config.toml
d_model = 320
n_experts = 64
activation = "clamped_swiglu"
routed_scale = 8.6
balance_loss = 0.00261
balance_bias = true
lr_router = 0.00146
optimizer = "muon_variant"
train_tokens = 1635000000
dataset = "wikipedia_en"
Below are experts of layer 7 (counted from 0) of a mixture-of-experts language model. Rows are named router (the router's row for the expert), gate (a neuron's input weights, with its number), up (a neuron's input weights, with its number), down (a neuron's output weights, with its number) and show model dimensions 128-191. Each number is 128 + 24 x the weight over its row's rms, rounded and kept within 0 to 255. Numbers have three digits each.
After each expert's rows: a language model's description of what the expert responds to. This comes from a sample of Wikipedia text that the model never trained on.

# expert 57
router:147094131167122100145122157132150120128121099111168110139176096175113135156112121127129095157145147148089108122143160119105089131167138141120131128111122132118133116169148125127116125101099138
gate0:164168096143106097103119177153100115130133129133102126085115170139107156140103112105143145104115093082102131127141125133096147135113147119127144134166157165105144087143092142150149147135162121
up0:149131124114121104150169143148150116151174137114129075138151123123157061116133117152096128146127124103116152187135131141134096136141086137120125142135092099113137153113149179131140133112112137
down0:073116141132130157126107181139147120121125142137111150121105123147108164136099067135160103177126123162192097122133113102107132166144120127095150124115139144140124087124103136161093149115124131
What it handles: Verb inflection suffixes and verb forms in running prose: -ing, -ed, -s endings, and verbs such as wrote, said, create, measures.

# expert 34
router:119143110171120132157085131121102116132137164109134095122145116175130096083091172092126076158143158139103161151108121130150154111112116130104115110179096130121083088149096127143158136119105098
gate0:120128162133135148122160123150118132109107124120149144145160162120123099095115145144128109123080203138120139123110088152119126141148094158111110090136139147112117109123122128132131111147116139
up0:099093139157141109120117154156145135151097115153085115116139092133119097171133160110116104143137123130130151174104088118110145151136086105152119138103117140134117123138098091136156098127149153
down0:118114087107132116117149111110108138143106147109095072136124137153142139154111103123125155111171117095105127102116123098132089135143145108116111099159143129128110183129103131157172146153119157
What it handles: Field names at the start of infobox lines after a dash, such as Genre, Occupation, Preceded by, Succeeded by, Location, Coordinates.

# expert 23
router:161100117143175115149164135146116143090153160121108118156136105178127144136121130164118131107170147109099094099164144110125113114140148160163086110157107146119141054078115092148151116132109132
gate0:129142133135155131140115115152143168122114098099107121087120141087183143104134149102142129141103163093123174143120093109106126116121121111133083069156146120116115127180108124196065167107094090
up0:124107129146164144115131112160127141125127119168121136099118105128130145163116208127145126135127120109132114115165110078166137080073146109154137131147120148114119139150082125165115159128115124
down0:089110102146124090147096107118098151148135117077178114141121149110128117136121128133138156130131151137102170166129120121080144125131130092132121112170152157110107117106129149145090134137121090
What it handles: Middle root pieces of Latinate words that come before endings like -ing, -ion or -ment, such as ruct in instruction, cess, nomin, design.

# expert 25
router:085110099111093137120153120120180158173141146117101148134145121054097094143149132108115109090174143114128072110095117141111145126149144084140146145165130153120142131122143142119164111086133122
gate0:148112128129128136115101141101100122128156130123145100119128104151125123159094115077064109151152118104173130143142146126119131140132131151137174135145117108111159138110121162110107157095124162
up0:155153153164161130163155134132104126131111058147105133128154165160132139156133130125143153134094160106098159091108121098079108118133179095154116125131151158091121138096103148134080126177174134
down0:122127086108090149105128134155162134111151091130112151120116112132121104132132109160167138100148148107091089149137130164175136120127078082137122130100133160142134137148134130151153123103130141
What it handles: Capitalized adjectives and place words opening organization or title names, such as New (York), National, British, Black, Southern.

# expert 6
router:132153127130116143099094112159097122143102154137144134115136168102098110124125092161134159123145151123140130089135130150138112079068123106132140169113150162107105126129085150138094151148139143
gate0:136120085161127127147130105171154088154131141098138085146160122162155128141139109101096130134119117123150138117106129097131100128081131106094141104110174115173125121122165100162140117101118129
up0:122120103126125112149140131097094096107120134150097133174177102111116126095132123164084133129142099097103136131126152102118093115155123116101104118122108130119136106092155165173165104115135130
down0:117153062104119130126121119094178119149176183129142138132132170177093144144172147105117102104076091121136114143143085143124124096118139158102149139146118137137073122133101128130147142114190099
What it handles: First word piece of personal names in lists, sports rosters and medal tables, such as Jo, Lar, Fern, Tor(res), Ter(enzi).

# expert 26
router:088121113124121125099133162159110131144149142123157182107120147080118117128102122142110144103136136091145125121121137111141120103089098117132138142129158107096119138134085173137105115122154176
gate0:092117130101102149115125110130129091143146140151071131113153134114147107093135107127086106120064140140144125154161120139122141148148183114106138124115149144084117127127141096081107107144122151
up0:110084138108122121064131097110117172150119114130088078106196101126162121131134112122159107130123115150120091154117147157134113116074122145093102102120150161111102128105100120091118170138112115
down0:104132135100102145139100110133185142142138129120077193141105112165128128078108115158101108116122194122163149103139145083152104144097100129061161123154125133124122128142153120140117102087121161
What it handles: First pieces of longer words, often place names or Latinate terms, such as Di(ocese), Or(gan), mon(astery), Mont, San.

# expert 15
router:114117109132098125138141132118156130198093116130143101121151158137125103125151159102110122150145155146117126147133161084102105118099139139122138127172119123102119166113164105118165113069149133
gate0:121184135150139125132160141100163118141090099085112137133145113100118119116166145124142146151098121152147139148129132166107125111126113139131116156131108153170130175090088154132129136159176092
up0:179098077106116138097124131133129118060131107104130141131169118117169154091114154153137143131149112103125139120131120152116128143144126134080119136167133054138111157063114079153163113107103147
down0:129160129127144130124123115149140137118116148119122116093116104144090113135135160142122100116133180182134140140125122129158105078154143155154153102118115140126100087131122126122147131124130120
What it handles: Final words of place or institution names, often after a comma or New: Jersey, Connecticut, London, County, Avenue, Airport, Park.

# expert 29
router:142149120186126108138094115159094130140093181124115163113140127139137080141121114157159161090161131123130082150116141107138108114115153111137155135125130087128127152076126100152083151107167127
gate0:137101184160161136156152122129116161141095178126144117123148110136126123097163120108141084146134129126138161096141138097138123119121141120123121141153113112172153121138104111178154129138112135
up0:144125140126108125134122098106108134170127176149081176097145117191113163128111146105149094166145088114129149155140114156157171132120157090090158115108134135102103146125105163151128154042134117
down0:119158122161128148108135125107129138097105151142063147160111132125155135085125161147176159104114114104107106129146132126108124128136110118137114140116091132119160125120131104098120103113131113
What it handles: Consonant-vowel syllables inside Spanish, Portuguese, Italian, Indigenous or Latin species names, such as ema, ida, ju, ta, often in taxonomy lists.

# expert 41
router:129106098080143146146105137130113115162146126127087129108136132115100134127138136126116130137068123169121109098136168185110127140108192105142141156101100095139162119120148125073125154164128108
gate0:109110126136120179156113109129172108091145125162137125140176180146127135143142137144104147093147125136123126138106124124108119146107110122135070137111129140099145136118181148140153160126120069
up0:136109116173093070116119107155091136115108155167143152112121186145091144107146099118137096141141128115114141191167073138132112145121141153142115134133161116119137127151112156119118143089148142
down0:100124145186154127133161119122130108159114145165145121123184123116118176132118163106147163137152121105136154117136173089173109130125109083098146161150097163136156185104153119113113100150034138
What it handles: Function words, pipes, commas and years in population and census passages, such as households, median, census, "living together", "in urban areas".

# expert 54
router:123103138136099115159145163102097139112123120144155125096162149155120172113085146093061091164143149137112108156114155101111155129153154148120120153152117121105103154114164105153203131086141084
gate0:117113108071073143139178121196160136107093102118196213132129117181177132118125087181163135116135119089137133149168135141131123144164145111106142135091122130116097128141104130146134115113145160
up0:130123086117095130148126136162192136140113127127150146078126154157150134161148130117151123126144121145098097145114138183143164127144107126154100140119136115122144135130114134122083100136096141
down0:144167105134143097111151133158135118138160074100179159134129105181125132109131145127121129157144079092135127098088080128097160152134130143130144107099111130133127144118131137180143094109109139
What it handles: Generic nouns after the or a in technical and descriptive text, such as frame, engine, site, system, version, room.

# expert 19
router:130105138106115126164132157097117122159123136162111157088143141106130189161150135113143064118092147154144093104085096157140112102137130149172109162103111136123138123130134122148147167133149117
gate0:142125151145090124117092163144117098111162108124107081132155163136117108177160152110173098142147132163116107155093085114133146136138146099135147123120163125117109100121154122145154138129128146
up0:130111112167116163148099077095087108105137125156145117115153118092129131132161124110135130115092078127123153115090131115073125129117173115102190104118105118121146166128126105101131154114118145
down0:128106148103122114117130114129130131097179103100105084146107101164145148136181116092118159154157121169127156146143115078121152129150100144175144135129118155141147107128133108141156114124140089
What it handles: Numerals and quantifiers before nouns, such as two, three, several, many, few, most, including the irt piece in thirteen or thirty.

# expert 0
router:099112114135131124142129111156113148145065119113123168096099174133114087122155134143147098090133158139129153100158140139113089146105157134147083164130123152131125144139130115122125159166157125
gate0:145163147127100124118097136158132091127085114132113134122162140095165150081188173135134133123102161097150085102142119077158142135122131125121125133146153133142173150139139141116162143107135188
up0:101115124089145134107177126137129152134153121144162135134134126136115124107123116120137107099160102110148119123166118119132097146199103112139134107123147137135153127159136153128141143138139137
down0:118127136123103106120130121102133062118163136132131154101111114165169112107102115145102138122133136113116143115159134125137098132105108143074142150130078105115162123161102177163113097101065088
What it handles: Third-person pronouns in biographies and narratives, mostly his, her, him, he, their, its, plus surname endings like -son, -agan.

# expert 38
router:138072146082133109100087109069156143177100117162137141140113143100145107163154168117131084155128099134128105140107127083103120129061097096138110138109088090109137134107125155122163104115137147
gate0:118186168184130119141136140121123133137136162136182152114107122112088124114128124113102128141105096136120126086175126120149119100121097116085108083080123150096150138161111153115118086141145126
up0:094125165140135159165127169128141093108150098113117167101100155115161139117148120134138130152112139127076145105128119133131137099093078144140105138126118120159115134132098110151152141163118107
down0:124122143136107140131160115181114166113136142121143102111125153127157125125148116119087096113167151118146102117117158123108104093154161113123090103161136155062109133110145123121160148132151120
What it handles: Years, decades and century ordinals in dates, lists and tables, such as 2003, 1990s, 19th, 17th century.

# expert 60
router:118168154131119142124130137099163099116118134147124138101150145159116144102180139158129131113131107147166103135116156142101103155115076114143140129125161116114155165163093119114134149129110133
gate0:090138067136085125104108116125150186196109104116102113125134118131135087166121126059108105108108137150141137127118110112120129139148143114122147165116133149154129131153150156173136123104134102
up0:148109125130185119146099111167104138130119124105107078130130138103099151171161100166140166114151152122113122094145098112143122131159119107145143171138149108101130149092150101139117152121105162
down0:076143132104144159114102143182118128097117129135127143144096135165144119108130157121151132138163125148110153153126088144149141118116131162125129120134154132151137128136102149117159112146144116
What it handles: Hyphens, dashes, opening parentheses and quote marks linking or opening words and numbers, as in Cunningham-Reid, 2007-2009, ("I Found You.

# expert 39
router:152091118166140117131113157165115096112107151103087154158115105114151113144082144146114168093176124135130101169099141102145117135153115120115143146127136083117145145101145099159109159091142169
gate0:144131135128097122123099140133100119175131133138123132127164149108116121148096150100139145125105123124138101134141100135113127065109137118145112085167114086148138177118103162119126066130119122
up0:114139093153113120130146141143153162129139166117050163082159087119114106142153150126107131136110137126106145116154116129140151144103138168128139118086075133158137124158133157118148145175109097
down0:112091172129111106138147106150139161119116113131133126117141140131129111132108143099127150169114162158120172130118163119145103101147088136110102112112108111149119123157133154108159144137112114
What it handles: Syllable pieces ending in a vowel inside long Latinate words: ti, si, na, ta, as in Elimi-na-tion, remote-sen-si-ng, Decora-ti-on.

# expert 42
router:124122103091174146165154106140146124095115118123176151112175097136071110137149148093110095155122133144119151176133126156110156097129144119100128136108122141108055134136124140070144093102132114
gate0:167069134105118114087150125133139136155102124134174161168140152157129135155151139133139130193158092130121158083109140123113135118122092134106126153153125136141143135135125159153121119100110115
up0:111108134124113145101104149132113130124162108125100113163164118117156160136118106105156120111145107104127120128101138151128138123138142165111132140093133163105110155149148141146178127133126117
down0:093128108158120120139131097111110087143157130118146136140096148124100127093118106133143146174145118122105076136143152164141147151146137158132137077141128103141132113137127084096169084158143150
What it handles: Words in bios and results naming careers, sports or instruments, like competed, doubles, born, guitar, cello, Olympics, American.

# expert 30
router:083114137115100147128099161154160130134142089083137128133107159094119127171163154118090090118142127124115104081136151111127123154096123099089095131167141096116080148074153126106110103123126130
gate0:109117168088118134123112123110121129117097192135098102114170124121168124160120103079147118119136086127116147135123105143113130117136095107134149099134156110141153142113136138161169139148107118
up0:135153135114090132133117138115117117131129148113132131142133138098134120144108136142101118154136080158141106153123093122135090122107132103116141116120146119144129155125119129105115128154125186
down0:086155121143100120133119137138099118140127106146150142142129143108132083130126152148126120187130106076119143095112093156137128124126142141103177138111146143136151139112135117121135126147098137
What it handles: Uppercase letters and pieces inside acronyms, codes and all-caps names, such as NS(A), U(ET)CL, WITHERNSEA, FC, JPL.

# expert 45
router:162105124116126160135117133120111125139122104136085146145142165103124159142157127079124080132122125103150159144140106099121141150149094101122140111134170128139154117150080139098105152142083117
gate0:164127156143119133144119125104165133099144145138140108143114137092135146090144134163121131136113079141119117157121108099127127128107138208125148135117135100109086170119118119161108120138154116
up0:114100112114111131185166099074121139136140120116124091147111093085117166140150147112099110181138158108117161120130146121122109094131158166143150079158133143120118134154152134101135088126109149
down0:121125109134116126104123132109133144099150121144129117136144151095134154065114146115133144139171138115107107123087110120178208116161124155165133138128146114135096199101157120125115137143143132
What it handles: Formatting marks that open list items or separate table cells: line-initial dashes, pipes between cells, line breaks, colons, semicolons.

# expert 58
router:153139152141116097189156138107118153118137118115142102113138132127106094143078152150147154152172138148157123155083123126165163129140146145113141104147142105134145086110151105135138145106118075
gate0:130168152155132112161101130158105142151103087167128115130159140156125169148152134118097096116119157107135127130178084134171120088109163167121153151111119094109144128136134124154123165120176131
up0:129118118102103141124113160137138136099129112118112135155137118132150103106140133194071100105135090129174133083087145121145195136093113160135124149127164125128138097186119099154140111141131125
down0:145072142130150115105131139156100132146111138111115141155138124109172118054123102107102131123083141123125147069129143152144116082121144153171175138140122101128146141136156096132114140172137118
What it handles: Middle or final pieces ending in vowel-e and common topical words, such as ude in jurisprudence, iate, trade, legal, medical.

# expert 28
router:129093108102108158114160135134133156185133137145109175133115143078104133100163133076132116137175130140144126149128082156105149113142146096136132119145166155115145128156138136128142110117116125
gate0:115085149181120140130150105089083114104167110174135084143123133131136081140153122104140118120125119128103110119140143144099162147130144145130138094129128110130173149131140103129166167142125148
up0:154165153131102095088142087104150141092180143143126124087149119090107128115098174135090111116084116094089182096154108136139115106158090108174173114085108112124115139120184152149142133129120091
down0:120131100169137141106139133126169105124074118076147120155123135130096128090125085150170141154127124169113162134138119141122140166104155124137135090115098146146127101129093107131125116133095093
What it handles: Directional or national words and linking of within place and country names, in tables and prose, such as United States, South Africa, Republic of Ireland.

# expert 59
router:127120138137114161142106135133168127137141107165139104145176108156143083113160114150088089140120161101169102154130091152165136159129108085109117090138119101152118137141092111106120090171104093
gate0:106154115155134097159174121115109113123128144169146145117167157127119129128126139073114102130161133144126120135134111121096173116135136103166138093164103135131207137140131131124098144099141157
up0:085183109121073139155115129128140137138071122154111134145123114142098097112209125144124157139129117102113140141150103127118134112146129111142084131122125138135135122170119120114140084130102123
down0:162154109166149090129119152083139100118118128103124094161055145096125126172121095141151135121092119112110136101128128122136132127128132126126149162090095082117138120127144167127125116161146129
What it handles: Colons after infobox field names, plus dashes and line breaks starting fields, such as "Class:", "Website: https:", "- Elevation:".

# expert 43
router:137125126162127088139153160131143108150107099138167128161137135160125143130091076120150090163125135150122113113167148141137078127133136129115130135102118127122130119160141133120116120110100126
gate0:084134130131162105141086141143101138114139101134101097132062157151128150125123140096176115119085164156148121156149142106154152148118106183095067135105136168113126141104132116136138102096127152
up0:128080144124196127145130122107093089104125147110133134146086147126094122103059131120180113102158164150141110156163117136099122144109077116109098131133132168094085135076140146180111146114155143
down0:108184120120100138111171140156123166181097084083105142133161196111151124097129174143114128111105095130132133131109088131154122132130180105144163156124161103120113119120112115096140133131136125
What it handles: Prepositions, conjunctions and commas linking clauses in narrative prose, such as of, with, by, while, against, and verbs like helped, saw.

# expert 51
router:133119140081146100103081141139168146161107092120107138087120133114143089144151147140161117137125124139141118112127148093132141085116131086130081126133107104158122164086111131100179132150136152
gate0:103141140139093145126116125122121110092116113127095124107135153116147117117085098108108145117151077142132118110155126149138105142097184132135188128141124099074126117087149128123145112138197083
up0:112117185115114159156145127130130124111160124113110141116112192150105121128095077111155144135124175143168137129104108143145110136139143123127114106123106168113116144155127125114138134154131070
down0:135164152127126134153129141090098170135108102124127115115108094142134131172156164138127103125101132135136140124163152095158165125151094096162071156163163115151117144131169125157070140119134145
What it handles: Digit groups in numbers, especially after commas or in tables and statistics: 1,998 cc, $38,553, coordinates, populations, route numbers.

# expert 35
router:110105119108122125118141112110132128122143119144118141116132109132188115150151145103139110123080151098149110105118129106105119108071109114126093162108117160152095124155113150144098149159129146
gate0:171107144092132112177121122145113113122085102152160120147110095156169112150121117138118104138107109119124114161112128135159105151176065106131128111120142101165121125111150126121123126091123135
up0:126115113154103109101152140145168105181128145090077132123151140109128158074122125112113127114147158106130119139123130180126140151111132118141070147102132143137155071102114133097119185201114157
down0:106168116125115111090113092134125153152126130122143119138118110163122104080103089161159124134140159092109081106154105123134151151156150144116108155147094178106110074121131165182172070113116090
What it handles: Single digits and capital initials starting a value or abbreviation in tables, scores and citations, such as 1–0, 3 out of 4, C., c. 1909.

# expert 55
router:091140140158095125093122138174124092119130179125094110144129143107142131147127102158136143094122105126121113095106135159190122148161121126161158179145146150116114146133130186157123144121137150
gate0:120155093097112147119126121135102093118114140114139167155114148176128129150127135124111141117132088153116128133090125121163099156158156110111119136162139139124110109115111106110091118119157132
up0:152107180104132113114151146086083123172155131131099138115146137128124094128147122136120125139152154157175108118171102155128169161094152128149110135143105140174121130097125101120122103152146151
down0:134138169100128135182127135128100129110116109097138159104106163128106147126123145146155152092099130153132126117125153092158114105175144152074095126153089110109120130153134131119140123097098136
What it handles: Initial two- or three-letter pieces of words, such as Co-(producer), re, pre, Le, Gra, qu(antum), in song lists and prose.

# expert 10
router:126129137106135117151099124120142118091111137100080132133146131140107153132138162123164106138117137155102148139067129168112144121133117130109108108086137086135116109072119125083128091126136136
gate0:135108154160099114129130101148152142103159132135153137126114131153089142118136111157134119155092106122163111093016150122169104105107084131119104100129170105145119156130102109139139146136113103
up0:145186135137092139132143108099114120073112138120148125162119109078137110093112138126104152109114182120154135118128113087109148143113114124111129117129167121108115106172140147150146106124118118
down0:193165131123127165124113140115097137135134169138137165144129087112117137117119173154120092096136127181142146168137166109120132143170107094149123140113124180100145170099118135121136135114151137
What it handles: Opening parentheses before life dates or ages, en dashes in date ranges, and measurement units in infoboxes, such as (1913–1989), kg, ft, lb.

# expert 22
router:130115117160160141144114137094156154157140144167128158147117133080078172151169170157166103162096110167128155133131105143115138158112085105143134096146127129100138113158141135118112103150136146
gate0:120074156104124108103133129148114112101155111101127130192147127125154081136132169181083152152084119126125121132140128125140072118147115109119150101140141149116113098124136117137145126114126160
up0:118132117118141168157162146117135132102154105097133089119146119178131073127107155171155127098131151116149133120104167145160078132153083126148153165140107151142088098120154150101116111130116140
down0:126145140153142133116142099134135167135098071114103116091134120105129121172144146114119174115150105148127134139146125130081171112100152127131144092121115115173133130141157119123128125110130097
What it handles: Prepositions, month names and modifiers that introduce dates or eras, such as in 1942, during the early 15th century, 21 April.

# expert 4
router:161118115119093130092076128153143105170100145103166158111138119129106115145147079108118163152180143132104095134138147110110124120107144149151140155106131131101095119138112129148175139155165144
gate0:165123096151138128136154150114112109125144152098114132158161133125136129120131145095110132100090114108101108128166122138149111135142112176116126099115128161113174117146158109092089107153167096
up0:135145116103107100122157110105093110144121133169103126109128149137116135152162104135142144102115144098131161147118116105103137096079104155152157113130174129140146145153142137107138122144129160
down0:154149144119068099102162115176131139175125137107137134111133130101149110129131109171122145139115128130090173142130090121134127161108124131101126120149142107095161157136131147088143100157154152
What it handles: Inner word pieces of Slavic and East European surnames and place names, such as kov, č, cz, ić, zh in Pruszków or Medvedev.

# expert 18
router:106154116174150152103126143090157141150123126139146166129109145084084140159161154127179154150082106155100180124114139142096113145105105120113138103149121131101139120132115151083113096113111140
gate0:106141103124123158142126135148157168137109178143133111159093118144122125112130114126108124099093131103135078128159122078148097123110122150142135130125138125134116116132143086155138110060126143
up0:120156139147119141126128113153152160108160155125091149141134145101096167145164099100157150122136187161143105137120141107136100140142124145144159129146170116156088134096096115143121125147081076
down0:094099119124185122098128164134130166110117124105125118142110112159108131143137136118107125145104104119126160159144148127156155158135121125162152095116105176119182161151144145127131116113131129
What it handles: Month names, day numbers, years and the commas or dashes inside dates, plus sentence-opening In, e.g. October 21, 2016, 17 May.

# expert 3
router:113062099108132091165160108130137112143107090119135162130106105113141126071156101149157097103097121108125162100141129176143156134151114162123128128141164107117133123112142159111132097126166133
gate0:185158072106111141107085115124124102104109154175140145143139126135125147103116108119093149146151083136126097118120114139123151158129107156142146138160067159166128114116094152151113144196110102
up0:137137137072129113185113111127127131121103129098119139126122125139140134139109126134128157150124120154133105115128146123116117124143145092096096081125111194129105105124143135099105087136111093
down0:133099169159121118121122104147141133108141121097116142091139103129166135163120083105111121155129163121150131130160099145146115122136148116104150157150173116143131174144164168145116163116108134
What it handles: Linking verbs and what follows them in defining sentences: is, was, became, plus the article after, as in "is the largest", "was named".

# expert 16
router:156118116115091153090106114171081132158125136116149110111125144114124102097118082133107175114149127128136085167122129137142138117101139139170137185146127117110128113115147116139129151123134128
gate0:092120161112156144151132127097116106120142182164111072135107115104120119114168114096168166099093107154152153146147113084161174145135109098100140111148126119124136180144125160128108135081159113
up0:134143174157117139150126148134109116119122115109132128138156158151147150137131127154156120125141099121155085119188083130108134117094149111077121148136139106152132105098096127163123175134113101
down0:125106166178133080129100131162151129105095055097127138089142103120113076161132119148134121121145135153158151101094125159107122092128145126125141142139154140150101151160163114102108130177129173
What it handles: Pieces of Arabic, Persian and Indian names and places, especially after Al-/al- or Bh, such as Al-Mehmal, Khobar, Singh, Syria.

# expert 50
router:121094112110127122088161149114115155161126100149123157119109179143113144097143126145120161143126115126142149105141103114118091166088111076137132092115156118107143131148138102167132102134117143
gate0:139114161140114121112135156151085182102108136177156133134125128152112114158116136173115143146145108138083140148103159112119155148114125096136098162159093089093132125091127113116139188127130142
up0:127105137171152116090115133122107144109141140143143146120140148147166167104124118141146138098092142117136133104153147104118125122138112111154080117042124113150114172137111194123125189073120091
down0:178102102128145093105129128168126106106140134127102118089141137130113123122140147128090126135147123092137165101166117090112138152118112163148150140140065100112174151098147129103176150153180125
What it handles: Commas between list items or clauses and inside large numbers like 9,000, plus semicolons and dashes.

# expert 27
router:093093122141123126118133140122105121122129158150139138099141126141172143152130159147140094082098103138127086095103134138155134086126078122154128144099117126103121149180110153160108151145125113
gate0:108111128075106108121150131060144122137127084152115123136143102098126132108158120139114149150106148150117126148122067135109128137096152134139112135157164113167126104140143135152159110190150126
up0:164108124108114128158132152102120079116160125120169121106130147076095147122146150108133131124155121106146086133147135098143103132126138114141120124158161160117148125118123118129174110127125151
down0:130151126137107125149130127137140122078147157148135150148122119101136103094093156112093117126144114140112129117159093098133147118130149107113118141158085140100132103111181161086136147142123135
What it handles: Quantity words, modals and prefix pieces: per in "per week", can, each, same, first, one, and word starts like sub, trans, des.

# expert 9
router:141099118098136119097136112119112135177069108139104173119086172130101145079131102166172098155130129095147178120172138138140117165108146118128119130119160147134119134164145140116120152126160119
gate0:139130131087168122133100123174105140137135120115117167133149118160161122148122107160091146171151089125098131124146142117134144136131123142173141127092136122085118132111163143146132137135166092
up0:143142112046137138137140132110123119132150144100102142127140120150163168147155132109074127157130113104102121128128148179117107143139109118165120127097112112143162176097135121103133145126142090
down0:145102131058163146144139143178093090131136128129156119079168135129157139150139117108165141132101148123176134110113147137143137112123118122091118138128122164103134189103119154114131125099084149
What it handles: Words continuing a biography or plot sentence about a person: and before a second verb, he, she, who, but, then, was, had.

# expert 62
router:123103168121144087150110137153113150155105119108103107146134093139155168084118117159118164131140139101118147089100152115149099120146126104158118127138074114145149119103107118151141145116179141
gate0:141142158154183106128151127093124101102129115129144129104097088117118138158098097149134114163086132108123135098107149167161120123133128115082143084129117139138157089115117132108092069141097123
up0:129147158132106134169115136146110136142166108109104130122120068159096130119110129101098176157126112172147130136088154114099160136076107101135115090104135116129145154140132119132149097148127112
down0:108173090124132143140151135110114186104106096144153131122123149139122154097128120094150099148101111087155117132160132130091098166100109113134127171107119117070118133146134132138100095084079096
What it handles: Word-internal fragments of Latinate stems, such as gin in original, din in pending, eg in siege, ci in toxicity.

# expert 49
router:155109125143092092126141075171124138169126145124125171084131157152098103159125088179121148108161159189117128128153123179138107128125132090105119166142117149127097111054140096102140138120145117
gate0:166120157139076138113087149143130137089092131180114101146147186150114150133100126130096125126095133120136090144112147110113136117163135135118133132174112154138132134152128110121139145150113121
up0:140130113125114146107120125110143107132139131140165082148086182128105133163152105108133116140145131087149137106131112133119149139113135120114108116117073109110115139146150120150119147106132113
down0:135139110143162130119114102143158122172126131131092124139068123091137155144095113140131117118120089149140128112131119167103140140110147094120133076154111126171142111121129116146105169123097170
What it handles: Given names and their pieces in credits, rosters and results lists, such as John, David, Robert, Donni(e), Shaw(n).

# expert 47
router:154102182118127125121092112144105168148162132098142112100110158126131162118111113141143173079116142152172131090096101131142123175142128119136133115128162137119133129163069160152095137133108119
gate0:096138119122121111089127123142138139186108098130107129137111143123104112108126104107116094119137127104143127138108122148101125132112113119132117112123119136119106135100143199141132086144151124
up0:129122100136138156084111148080106134121123119114076144140130174138113125144121137096115089132132120130097111112147085129142133074132136158105150143096124080170150120130095172081141127125146135
down0:139131112155142124134127158104122135127138132126103120109141132091147085126147135125116153117132120131159120103160103148122106165122165106164086129146092118130141140113141125155089144065150107
What it handles: Line breaks, leading pipes and blank cell spacing that start or end rows in Markdown tables, including election, sports and succession tables.

# expert 21
router:117109127134116101125180137092123154158074136123115159129081153109106151132151103102122109123108110145132135175146114148069162096103123119128117118152136103161125134140160118122106129176151084
gate0:148147129142145158138122174156158118112148119128145117137103150163097205125127148170108103137178136126161121130095142078135096131115100125122109137098105138152160142121111110146145137107137123
up0:148110117116141135117112176099137089088122132117082139132111119160158131128148141116143142157150160097100166133091133121165138125158128113159096171095093125102110121145108134190124102108128147
down0:115135116122133085126116106138123135152133163137127124167138152098097100104117154138128095105168127134168133113148147135102164151111108126133111137141165154177092137124121121082112112131173155
What it handles: Relative words and prepositions in sentences about locations and sites: that, which, what, near, along, at, the after of or in.

# expert 48
router:154151123132097109130089108132108102116099127123146142115137136110096099139128138151100146145158106109100098130119117148103142099124131196121147140153146176135133148039150114131141108144144124
gate0:133133130159119166130150133105157128116110133127119127080113154099111152097143142071125164148122137150101084069137093148133146149135128129156148139142161112163131134145093108140142127122128113
up0:104139134117121078156105109149125143121142120094131145113112117130160128144149103109156130133141135173154141105119087198117061092111155110116128104118113106128132107154157118124097093151148130
down0:106138141116155126101116159113119145110164103127155127152129130117131120071148142105099139152134121087121106129164123119093167179079135146166105096130150104129134121142099092153117115103150145
What it handles: Single letters and short fragments inside foreign names and rare words, like f in Elfsborg, Erfurt, Monfils, or Orthodox.

# expert 14
router:131121102106125138108133166151141117126086136134143129149099139119123107143168134123139107157154104108114091080138142137121147146085115165110115145152139131138114124100115131087114136136144143
gate0:176147123134105144124124125151112119179140128121154103137151182135140135134137147123153183153115100103122152119105114131121119137094140140124097138139099121152137135128133113081121120124148172
up0:122142145184185122097150103143122114166134161096132138090112145176106136160153146127157126176117114111155138097098151150148130153114143138165126144149144120112132121143101182106140124127115101
down0:122139080126109139103114114087139163131166106107158143074149134153145116134132113101145100079128157134094111111108167176159119106129113082079160091123108138087094109115097114103156151129143143
What it handles: Capital initials and title abbreviations after a period or hyphen, such as J. R. R., Dr, Mr, Jr, Rd, plus some of.

# expert 17
router:147111119119121128110131156144137125087117149114146159132146143101098136155098150158139096108146143129087090126109143073127147129116095113167126116155153138133117161088151119147141131096139075
gate0:157145137134143124099129138138145119097117122136117137144167178114110146131147131127145095107138139102107132113125080132140126150119101161139116172102131157138098141119107160122090115137146169
up0:124187121109114092142136165115130108131135114143098133154139106157156130146128126158069154143146112117136184154112127092083086160162133089142128109099146093103119128125148128109116074115141154
down0:145147105082112141128102104156143137083107108147127124103174141158070158145143148126144103126118150175172110167143129082135151105149133114086149148158083173144109090122154128174132114141121101
What it handles: Single letters or short consonant pieces inside proper names and foreign words, often German or Dutch, like Po-k-émon, Fo-k-ker, Poyn-t-z.

# expert 12
router:132123113122107107112188123128134131151116133127117153126047201084081127100172123130155093081107128128154133135144099162137143150118112158119096131155142147120174136122130126106100161142101117
gate0:161133136134101110101119129170137146095135118088107131135123112116141097134111151152128117117151118130112094113149132139168113129122169152122106154114085085164110127152134156144139148144128112
up0:125146151114126106116100135114110176186121149153171126099126091103172128150165139126112171120124120112148140123181125110133125115135089138140131119116184126130110137147111060122114137168158118
down0:097143195138078102097104080128142060097135114114137159109173125140133139115099155087118116129076112166125134133123160132135114099116129158121134123129136160156135111113144138132105089135133133
What it handles: Articles and determiners starting a noun phrase, mostly the, a, The, this, their, often after of, in or with.

# expert 46
router:096137147156146125185141130093131109132129124127146120118149111160128122123102150081148094199172155130129126133135135139090142098125144198117090129097077153091099089153137137121125139126122126
gate0:118081148150088134122121199163088135130092140112155119076123113141114130092089080113102095110094114144141124141129108114116145099116125135139134095158144156082166099134104150140117145115177142
up0:146192151142115151131130117120059162100133165105136120148080122145115111122137108102114141121091117110156129144137119121171114088065084135184124181110113157140112150161148142112130151128108129
down0:126068116123108168177140147102132147130123172111056124117147130113144146160117133119134139164122117100124111105132127083113121114131125166126169124162133127129128145102182093156106128135104167
What it handles: Past-tense verbs and event nouns after was, his or the in biographies and sports histories, such as returned, died, made his debut.

# expert 2
router:156082119140128070160150137094180145122088142137162155138137103161123134129115158108109098172184135140125109144148126118087145154142154114133137131139108120117144131119147089123176151075115167
gate0:146139101066138088165127147130130139126119133139171131137146083099083134095092144104125132156088189124158122121119113121143111136090115103160116106104105084116157129094115117128115118118138190
up0:163082086138145128111124118123112117125132106116146141149141150131133123178151103127097147123104142117148151095106103119140148159146126091113156126138162086131123136103094156121129159129128116
down0:103127106130150134149088101133124105150112152110116100140132092118166136126059141134160106141155149128129131129183163137135164132109147126171151124104121141116134110136132141127123138130101087
What it handles: Final pieces of abstract nouns, like -y, -ion, -ity, -ment, and whole nouns such as health, treatment, development, security.